python train.py --n_layer=11 --d_model=320 --n_experts=64 --experts_per_token=8 --d_expert=64 --d_shared_expert=64 --activation="swiglu" --moe_layers=[0, 1, 2, 3, 4, 5, 6, 7, 8, 9, 10] --n_empty_slots=32 --router_score="sigmoid" --normalize_top_k=true --routed_scale=2.5 --balance_loss=0.000127 --balance_bias=true --router_bias=true --init_std_router=0.0188 --lr_router=0.000386 --vocab_size=7586 --norm="rmsnorm" --norm_eps=1e-05 --tie_embeddings=false --optimizer="muon" --lr=0.00222 --beta1=0.95 --grad_clip=2.0 --batch_tokens=[65536, 131072, 262144, 524288] --seq_len=512 --train_tokens=384000000 --steps=3960 --dataset="wikipedia_en"
Below are experts of layer 6 (counted from 0) of a mixture-of-experts language model. Rows are named router (the router's row for the expert) and show model dimensions 160-319. Each number is 500 + 25 x the weight over its row's rms, rounded and kept within 0 to 999. Numbers have three digits each.
After each expert's rows: a language model's description of what the expert responds to. This comes from a sample of Wikipedia text that the model never trained on.

# expert 17
router:517532502515524513537528503529481504511517504525501470491516482528512481539494482482492479541487465514486497519529498491532486500502528505536542487460441450485484486527543471471450536504515501491467480484485515486478509501508499538490477522546519485452526546472477511506535493459509510477447467509504541495495491530505545502469487499486491472542555532458579519492496498528473556488485541519477491507515509510513509498525499471535520464467539496507489494485479485481475486509512501
What it handles: Opening or middle fragments of English words split into pieces, such as adv-is-or, Brig-ad-ier, wick-etkeeper, and role abbreviations like GK.

# expert 34
router:473526543477523515529557505527480497528544500483462492477487508506468490516467459453485510570515481534503529521522508478490532500501573504473502505469496504506512540481491489535503522513485526484469518485461494540487478485541516491518526472521493493445513514466487528464527528448537545513476496461475492519452544500518476504473529522503470486521529472500509538465493476520522489497511530525500514499528512479498488498555494481508529476508501545522514524500496520529480586479516498
What it handles: Hyphens inside compound words and names, e.g. Wiley-Interscience, Blink-182, and capitalized first pieces of names and titles such as Mc, Big, Jack.

# expert 26
router:502520532475502498533543487511499508516527521509488493511522502486444498475507476472482525537497491542468483547521475461491478529467480533483537504488503483472450508434536490529479512495514498451493484555498526542495461506494516490514522478490510527445530529513496470500557498495542531460496515496527490505510527540557540480468492515504469477496553504518526522472461492495509509487500501511497496499543500507492463516504499481473493488533480542481492538482522513529498513537480503
What it handles: Capital letters and short opening pieces of names and titles in entertainment and sports lists, such as X-box, K-it, U-FA, Ad-venTour.

# expert 10
router:486507546469513492509465514538564494522496505521477494541530541527490509504520497553509519531499480523447488506530469498505517515495518488484496486493533469489489514476522463488473481511501510495490502521455496541494493508543486469538562417489468496467527490487472475511520483473459475482509491515457491488513491500506555533513529488590460468549519519509516493495452441539517538502548479539483502501526489486453480482540470516520495498523508500519523503488496516502504487483508509
What it handles: Quantifier, degree and common content words in running prose, often after a, was, is, e.g. not, much, most, many, time.

# expert 20
router:517526522470498512468515540521503550529509556522499466462502528518447466509491490475509502507508514481496515525516490467499451470500523516511553503495508485484477530492504497482487495478464540504479460504478549472503519502488523476502482519532502509449501486493508505495498532495495477476518503504449488469468521548519475497477515511559484486478562522503547503485491484512474501496494552500496520494490516509505505519493496490513515470506469517490519501538478532529514511487522488
What it handles: Syllable pieces inside proper names and rarer words, often after a capital initial, such as T-ep-lice, B-ib-lical, C-op-per, K-em-p.

# expert 50
router:543476533491491537474506563494500469501528544489504514496475530528485461490495446521492510538457474531516502548499512471497449481502570517535486534460495476490493531483538479523521515503459508483485494529522509510479500554525482468523531448519498454466533481471470539472480489504507477534497494530488512555509532504499553495442513487518523493507526522441506512468492487534510498472486504486526514475534462480468519503541486522519522490498537527464511527469493484561477491507543528
What it handles: Commas, full stops, opening brackets, quotation marks and clause-linking words such as because, like, if and according, mostly in prose.

# expert 53
router:475506515490471506488486531529501481490533505548509511532501501531469493504485507485535500536494512544498462547503443521522481498511497530490498497495513536514505542501508471508505484496507519523461514503538505514460529539491473512518514491588509464472497518498481493464541466476512495477492514515500491520511500523520512535467567486497509484515501498493494514478470549531480489499487544481534517524485478490483484468518486508504546510524528503485510528481446512509470478477551471
What it handles: Commas and periods ending a noun phrase or sentence, and subject pronouns such as he, It, They that start the next clause.

# expert 35
router:503521518463485511498512530518493492508524520501512486514494487517491504507540482486527521523524498550495494516489442487493499527495524537496499481501474501492492550514481481497499472442489484512456508512541522510472508529518472512515506453551501471500505533481516513494534483485520507486519487533449512535490535527519540518492542487545479450505497487465511540459490555519504471524502510497489484541514492465475501499536465506531519492474503533469518510486452514548477486449542477
What it handles: Commas after dates or years and conjunctions opening a new clause, such as 2019, but, because, that, which.

# expert 29
router:489524526481521474476502507533540502519502517499504481552529559499506521521531467506466457506500467526482494519491496502498421488502521519488527534474530490508508533463534514511503509458468474521473512526528482519503467484537500477467517444545485487496518501481507522481531504491461491491492451514473559498465490489551508526487501494541472521500500490448495492472463501528490544478521518510526503483561532484493528519483462497520532513494502531505517483497523455480528500488475519
What it handles: Auxiliary and linking verbs after a subject, such as had, was, has, were, plus infinitive to, in narrative prose.

# expert 43
router:546522558495529491505531485534474494503516541521550475498501539499471473489476525456527519527483473559509524504532475471494505470523518520490486521449477494502469492482477487506506489507501553502509496472487496494488475524513462514519544483544463493467503485457493504527497496560473455475520517499496477519476527473517535500523524539507494518513508486490496505497450484471505493509495495520493531513477489512513533479511491506526531526513507528503502485503438526477513502505499525
What it handles: Head nouns and suffixes of proper-name phrases and titles, such as World War, National League, Award, Album, Empire.

# expert 31
router:494530476501483497547469540489482486537535544517534515495541525482469463480538497482533513553500459502481499526544495485513464471508480538527532505471493442503499551466518499527493485505483505495439504475477519510487509496518484467568555499501466515442534498516502510486502499549537517481497488497466519514498484544553504462502516480515523494512540500493507526472495497544530519453505517573488496496506546477486485478509514460510497492502505472471485517497463526531534522487536485
What it handles: Capital letters inside acronyms and model codes in engine, aircraft and technology text, such as IBM, GM, GL, DF, turbo-diesel.

# expert 56
router:484521510463477561512502521508488490561520471492507492522514542515469474539516515481517514519484472521476486516547493481507509532527524479503483497461526520493469491511510498540458518515475496494512507487534475519493477531507473479569453516492486512456575505513472464509509509500487485522514494524512515494511535531515508519451528465501507473519512489489561513509488490530521522456552531509467537485500509474527532468519463500513489458498503528496514524508489502482537472500474501
What it handles: Opening lowercase pieces of common words, such as c-ush-ions, one-sh-ot, dist-ributed, com-fort, and the article "a".

# expert 19
router:487492511474497526514452507504488536519519473510482510446482486509483470507501505476488500530485481493493494534479460532514508499537493546483510501497505519543494512487509481508489521448477533496505481541470518496439461519499500489505541481501519448470506551482474482501543541508491511486466511473518506502495520480506494522508527509500519476508524507437517524477503439526484513479490551477480509482530487447495497478565495472530565496541523516497502576476471508490516521490539499
What it handles: Pieces of German, Dutch, French and other non-English names and titles, especially accented letters and particles, such as für, der, des, ö.

# expert 30
router:542522516496468510510498501530511504495503554510491464481523520507479495527467514477540499517496499507508481548499462497488447529528524508493499530498509502505481505444518480510513533435519484493489508475496540518460467476513490498492528444535509538464513489458503510489509472470495521457486510492526511463516508482540519533526533520502465456483540479482494508516506468551481496517503498522499473530561505461508487531509470549507522456488519526444475497527503511488496512515516463
What it handles: Last fragments of foreign personal, place and title names (Sh-ins-etsu, K-art), and nouns like team, player, footballer, band, actor.

# expert 36
router:546514504489491533490501473496515526481534497553516520504507490499513509551508506470523452525480467516441505520557500524534470486520554503481509514497515528535461515499507503493430467473508502519491468471516520515471518492506474537514535491499513490474496576505477511476492530498497493491554482517499521487493483524530546541506519528539531491525563508475507524485478481516476539448492490522492540482517524485546529493541502477537524479492495484458475532502438478511477513484489477
What it handles: Articles a, an, the before nouns, and the opening parenthesis after a name in title lines, like (born, (tennis), (2006 film).

# expert 22
router:534503495487502498497482531521517486561472519519528469517503479540472453515528495508502520519483504503505518505514461498500464497471490548524531494477482446515499552455497465518514439517496481478469479496517516545489484500471492495482487507518510479444562520464483508504540500499531508528510493490503495486478510511529552480465500482463516471529533430495502481482483451513493481549496501535470532527537496466506462547514484451475495483526504502485463504503525501489507538484518533
What it handles: Short letter pieces inside words, mostly in names after a capital initial, e.g. S-or-en, G-T-I, Bes-p-alova, plus en dashes in score ranges.

# expert 8
router:471529537479474514531511481523483516558489525513503500491477522513489496544466461482520447568456488521480516518506502507551503526496513488471506510496492474481467494453486500470482536423521536508516501472443480512471490478531493492458502472518532507478511514511517488513562519448487520491517529501465489511496542476503495504513516524535495454521482466496556519497477477473552504503500492481493471491524504480499480477508502480504506518528501510476497501458503523547510506471474456
What it handles: Common first names and their word pieces inside personal names, such as John, David, Freder-ic, Har-old, plus "of" in titles like Earl of.

# expert 37
router:501528520500506522515528511549518517565530507523511498510523521484484486487541497521505523524513505543494496506570526458499494532488544523535494475494485475542446509480500484488486490516501529472465473492439512528484463492493479496541477511509489510445522491500513491492536523497467500480471491470513514486496534566543508487463530486522477481540561470450518477483498501517512467470513487535491527515536525498498524518503495474527509463525557499487544515526462483515506497477504452
What it handles: Second pieces of common words, such as winnings, Mountain, Host, and the en dash between sports scores like 77–58.

# expert 32
router:538499505489471481527551478504504480482539527472509504522502530489500473499459456474521493546518463560468518498505495468497489498544569520532529529525433512515465547500503497525478481468507522533505453509522503507498462503487510522505489456538535475496504520455514489513550509489503508465463493491503479558475511464521513503507517514557470520535493502452515543512488496534493466494557481509487475507503520433490481477510484542527499520491535543472469522518483461488492501501483524
What it handles: Job titles and roles in biographies, such as president, manager, captain, co-founder, plus commas, "and" and "he" linking clauses about people.

# expert 27
router:502516483463488525482507493502523471531527493508493507472506490483450475511529412520486498504504492546491516499503510476530475495551508522521520530461496436488512511465495493518493510489470542485482506541510503492503444493526461507525537475503467474470536496472476526471526522506505479510530479579460539501493532496521521513448486465514461449527503485457553488506485444454507518499516505508533513466495511475497505471493453509567483514492532533522506500459541481506499470503470506
What it handles: Prepositions and linking words that introduce a following phrase mid-sentence, such as of, with, including, due to, because.

# expert 45
router:520505512501495512530450535540521465512558484539544519547488522505459535540474465524473487503495471539471497520490486493522449517514452495511491530486476484483485531466495519506510502527507506469496482470476475538470495526501502537535527460519493478469515567482532497518516536481512506486536492557484492554508524496524499494506529493515493435507533533466541507479497455504503506493495529502485532467530491504494510480548505457531538522490526518471514534479468521487528481481536471
What it handles: Single-letter or short word-start pieces, often b, h, st, in chemical, Latin species or technical words, like dimethylbutanoate, hypophthalmus.

# expert 18
router:522490501504507503509469505507493525516534508549505467510461503519473473510485451463497493498508484481512480543538448535479513527477478482493519518502508458499471530442490497480476467483510470529497447510429477490530488507483504494543511485528475487466558495502520458478506506519534535459519476505498502514497518504523508557503521491503501484505542518470511503461494499539493517484507522535533518493539490516488476484523475480519506484482511507487497538491483521473560490464530472
What it handles: Table pipes, separator rows and semicolons in lists, plus taxobox ranks like Phylum, Order and Coordinates fields.

# expert 57
router:525485519479493526482458527504513480528528516537515496513527505488479478557470513466511491498514487482454482532498471493498451541511484503487472499495469467465516540451536528506510495516470487536522504483476483507504501514482455516494493471551512511458511549433492493493491482497510510463551481534514533510506493490506533538519513513545528468482517504483503495450490499493482512487509547473474530507506484461493511478538473501496556530506513534475492551472485510511511481485534447
What it handles: Pieces of Latin binomials and taxonomy infobox fields in species lists, such as idae, Phylum, Actinopterygii, Xylosma ovatum.

# expert 33
router:490542541479484489488509504491485466506548541496494503540500504496467491494487446531526503509503477496456534515509500482537539519524482523507487516507451502550527525469482487515476473499474496458461538500495490511495504515472511457507503494524505497462516524498498473510526540479533464494479479485479507466487504503512517489453486478564478477515556476485484504467495506484505490484530523466513486463558516521487467522481479480508525496542467493475464504448498451479506485500523467
What it handles: Past participles and past-tense verbs after was, is or be in event reports, such as released, held, won, donated.

# expert 16
router:500531516487518519477519479526485469524506474488498503514461542497434508471515474486524477510509474542455500533502468482499498504492515507480522508482525480506464545478503455475520487449492508502518494503513505481480500507484511514498541461510459542468535501474470510501542497491483512506519503548504540479487542489534501529439506520515484447517497486512503492468500456476483499502548498510504523504514495502527480515532468497510491481517532494487505548492487497495505499486470470
What it handles: Prepositions linking a noun or verb to a following phrase in prose, e.g. of, by, for, among, against.

# expert 63
router:480529553511516501498543475542481512526508482470529505506486549532480483508502491495522509523455522527494523523491509492489467494518549547488521507459527500482490509516491488524482487522480496517430493502462510553470519465495506504505508484487457504451550540516475498504509515475518482502517483503500463520485512499535530505474497494501531444511511487501542494494507493498501487483541529510473535529518495507537501491526475527487531480477506523478440496497514515474503541499504523
What it handles: Word starts in quoted titles, reviews and award names in music, film and book articles, such as Best Fit, bestseller, videos.

# expert 41
router:504497498474462525486512511523475494515503485523547513509523478556492502501547518507556481557482519523498493504498479522515471518525497498461485516487477506522519488491501477534510489511531541519476491487513524469461480497470536509518521495523481453471543508477518509474499527533489494491487503516492492489500549511498512541520519527506456435488536493521531520505485448477549499541548526494519482461497468515515457512517447498499513490516508531436474521480454494512521520527497508
What it handles: Middle and ending pieces of Spanish, Italian, Latin or other foreign names, such as Anten-a, Etr-us-cans, Man-os-que, Komn-en-os.

# expert 54
router:538517517503468521492502489508464523495461513497509491490492497517497486503483508508501484494488508528484458504490469495485447503503495513496484527503523469467497502458530493467464530482513496490482479482477562482474478490521489523482492509547506479457489503474518504511508500502474476499539497547527502492505514513501528529494521526520492462516532541506518513490460461489495505488536529536500458471499542484523511501500495497516540478538486534510476516516484523534499510513513506
What it handles: Single letters and letter clusters inside non-English names in tables and lists, often with diacritics, like ñ, š, ș, Cop-enh-agen.

# expert 25
router:511502524473457490525507518537489477483487529524485468503566532436497486543521434485483463518488453515466511562537490502529478541509494541466513515491485528527517546497508470537507514506481469531445451545464484524490527501511483508501529475535502455492528513512489519485496493502488488484522449552481511506480496489554532507511515516536470517479541478430494526507484516516512487485525508497480466505543524466487492483522498453524505504483522519501515518464525482492509502467538527
What it handles: Main verbs right after a subject, mostly is, was, were, been, be, became, in sentences like "The unit was formed".

# expert 3
router:509525537452478500527544513553532455539507502549546496511486550504476500506498501517543462507469489495498457478522486454521480475528501528523498529490494501506481533521477489543465496511533531507463489509490507519489473476488464508541528510512539516481551557513497499489507475527487498509516514511521481507473508501478536475444520540491453519527530487464500488466492493502499511472536532483493500492486483456473490477503496449531505525501510471533521535475478466466490444480496487
What it handles: The and/of joining institution or ministry names, plus word pieces in m, em or dem, as in Trade and Industry, Advisory, mall.

# expert 28
router:544488531501482507539518491491492491543496560504506506456487496488466483569482463470534469497517494515465520482501444535488505520517519511544535477507485486490444494472483514481486509493471489470485462507464535478508514508502478503520505482525494490469515496491516496516519535452517508520535453508480472521513501510516542518506535559539505428526516510432529535471508501548513503487547462497487488515545470512479500451530515496498524494540527487489480520511507429484506507485470457
What it handles: Unit and date tokens inside parentheticals and infobox lines, e.g. m in heights, ft, km, ″ in coordinates, months, born, closing parentheses.

# expert 0
router:480561501471482513491530472528514527528510478495525489452464484515473485563462501473564507556480487545482479500506470493508464479524507487512525500499459487493501531496468471528443527505472533486508474501478472499498466502489452512482505493529514465488514499505484504509493470531524490490536521529473500511470512515516532490509526491519480499524525479481505543458461462459500489479530506502535517470508499517503497469501488478527493523546543512521512479505481503475512524501471507
What it handles: Word-final adjective and noun endings like -ical, -ic, -ary, -ist, plus whole adjectives such as British, local, military, public.

# expert 5
router:530527543455524475495531476538490526535517518520515460495490534496503463509525475468567509546488495524485462502528477494489472509507525531517540502486451494528492509470495495507498500466541518499512477477443514521462463483500491482516498518542495534470505504531495539516487506519483519490527514503473495522468530530545495528498517499510496498486530460472488512501467536527510491465475492532504520515500507443485561493508491515547524443533495500491500511473493474461532543517487490
What it handles: Capitalized nouns for institutions, places and sports bodies, often after the or United, such as University, NFL, County, football.

# expert 60
router:535498503484511511500516513505505475497537555514534497493501504521506477512498471471500478473479486525522501544504469496547490546520480548536519474492467481511488498445482497512476485438515492528469443540451501479488492509470505527538494515545503497485516549461491461469505522485527537450500488546494466525503535469554521496512502495515503442520501499493536527488501504494523490493531480511510490500522535527500484498541484513512526503499530559499480492497545446462562464502523473
What it handles: Nouns naming or classifying things before colons or of, especially infobox and caption labels like name, album, company, title, Location.

# expert 61
router:537492524460505523502467506498527480533506492526484473496491489521475505506472469521553506531462493467507462543490488484490489501500513494566502533451467469480495483483506500507506508467460531470460522500516476508486470546531484487509496516523465500478572502489476512489535540507495469470491492499484480469514507495507502516485514438539470468530506474464510504473468465499506495506516504482525457451516481552534494501514518524505543545552515525511512502515506480483515460499534502
What it handles: Verb forms and inflectional endings completing words in descriptive prose, such as used, took, moved, borders, doubling, neutrons.

# expert 39
router:494555555445516512503536497536487508491535474535555479470496496523507515521508513457557505545477492492524483496529488478514471484544530531476541530469463495514498521484479491513497507487507521509472465489482504517481499476502472476525518470528482504468532502518456493507514502540485485506505527493457500523470533499538495497507526512484510459485484483492509498449486521465528496454533521511533498481486493483543509486515502476484510515542505514485518503463463502471569509525501508
What it handles: Later words and pieces inside multi-word proper names of places, organizations and events, such as River, Police, Force Heritage, Metrorail.

# expert 62
router:549498520491496487466473495527490521505502486534520500508505542497466533521530475561493527472500515518487476515523530507480526509506497476531472497539483494514545516514508458511459503519492497461450495529495497524505469524522530537516529508486516492439503533506508537481499501444494498503498463553481507450531515472539501470464514468526499499531548472477514488503483477518499513541508490493454501540512507525525524486544431476544516534510529550491467514496505500561493506493491492
What it handles: Words and pieces in election and sports results tables, such as Net gain/l-oss and N-ominee, plus prepositions like on, in, by and according.

# expert 48
router:529525559487471473492523526518468522501496488565524524492530493511493513547488503528495525543496512478478476539525466516486515546522490538476497534515464481500530509457529481496484544477524490511471453521528505501522468561509498502499507497532488519465524555504480480485547501466497510520521496515473516516497490515508473512478537498510443500533531456480516529467487499508494482486524482516526476517498482511477546511513473487542557480540559486477522532524461515486526448507520482
What it handles: Inner pieces of place names and geographic words like Angeles, Pacific, -ville, -worth, plus commas in places such as Valdivia, southern Chile.

# expert 11
router:521503514481470483484478497532534487486465540501506492484486543492499504499536461518497475518504507510521510509516449512498501522506516510506521481479500486468451482487509495503472504502468523473507496527495509493503461504524459501545508455504475471474528532489478486463524539503453501503494472566495520496492552517512504507488534489506465448498530520498522507473495458487527535520554469513526494479503525499499499490523481481519504510543539496490494532500513478520491491466447460
What it handles: Prepositions introducing places or organizations, mostly in and of, also during, near, at, as in suburbs in Kolkata.

# expert 9
router:523481513499504530526473520513522474558502489549544501474477501484521490512536470513517486515455470534446534523493526520501496482538490526517518524483488443514514539511485491530510543502460491531460471520478523485485505518482480504527506496514468481455592515491519482489509488501534483468478495492461500533501508513511523514453528443501503475508563515507491508486502486537498460511497547531468471455529526496522529492517510486512559504505529483455531559505514477521508505525508524
What it handles: Word fragments starting or inside common words, especially sc, comp, cons, ac, after a or the, as in spectacular, distributor, scout.

# expert 23
router:516499500496488515514527519499524533551502480555518482514509462513526508543496472493483497520519493499500539499506499507501512498513517518489508518483431451564499515509437472532493535501471520515491460547484473534496495486504508523546511492531519496454539538525475498466513516499560488488499484516462471536461508497501508513497495504495453486500557495491521517453500506459533498530476500495494460496497472470539559510510511434490518515494545500506512518509502496546502539495520470
What it handles: Stem pieces and function words in names of universities, faculties and church bodies, such as Arch-di-ocese, Fac-ulty, at in University of California at.

# expert 12
router:507500524490494508470497533538558460522523507516504490563513505544513521535493508550511494537472471524471506509514514523509466499494525502529512557498528455450479529512491504533486521522499526463475490517501493536461454496511482526493553485511525469445540536487486517489501499451511484522511527484490485542500505509512562539493517504503455483507542516480551526477456449470491494519474510515512534514544475498464537476510488509531484530470507527493495523493501483529465535502490483
What it handles: Word-initial prefix pieces and short function words in narrative prose, such as inter, un, non, sim(ply), too, never, not.

# expert 24
router:468537513465469487508487506546491479483514521519511459517484539507527443514486484497534515537471508527495484507529503493528459484504471521502528510452531491492498522456506447532504524524483495483447503515504465519491457516491504547520460476545517477479489523473463504481496497484498476525481529489501492513461509479486495490491528481500498515513567488485537508494461500491502499500494500460493480497514487487515503457496490483538498531503532497482503492451498511489500489490520512
What it handles: Full stops ending sentences or list items, plus following line breaks and linking words like in, on, but, during.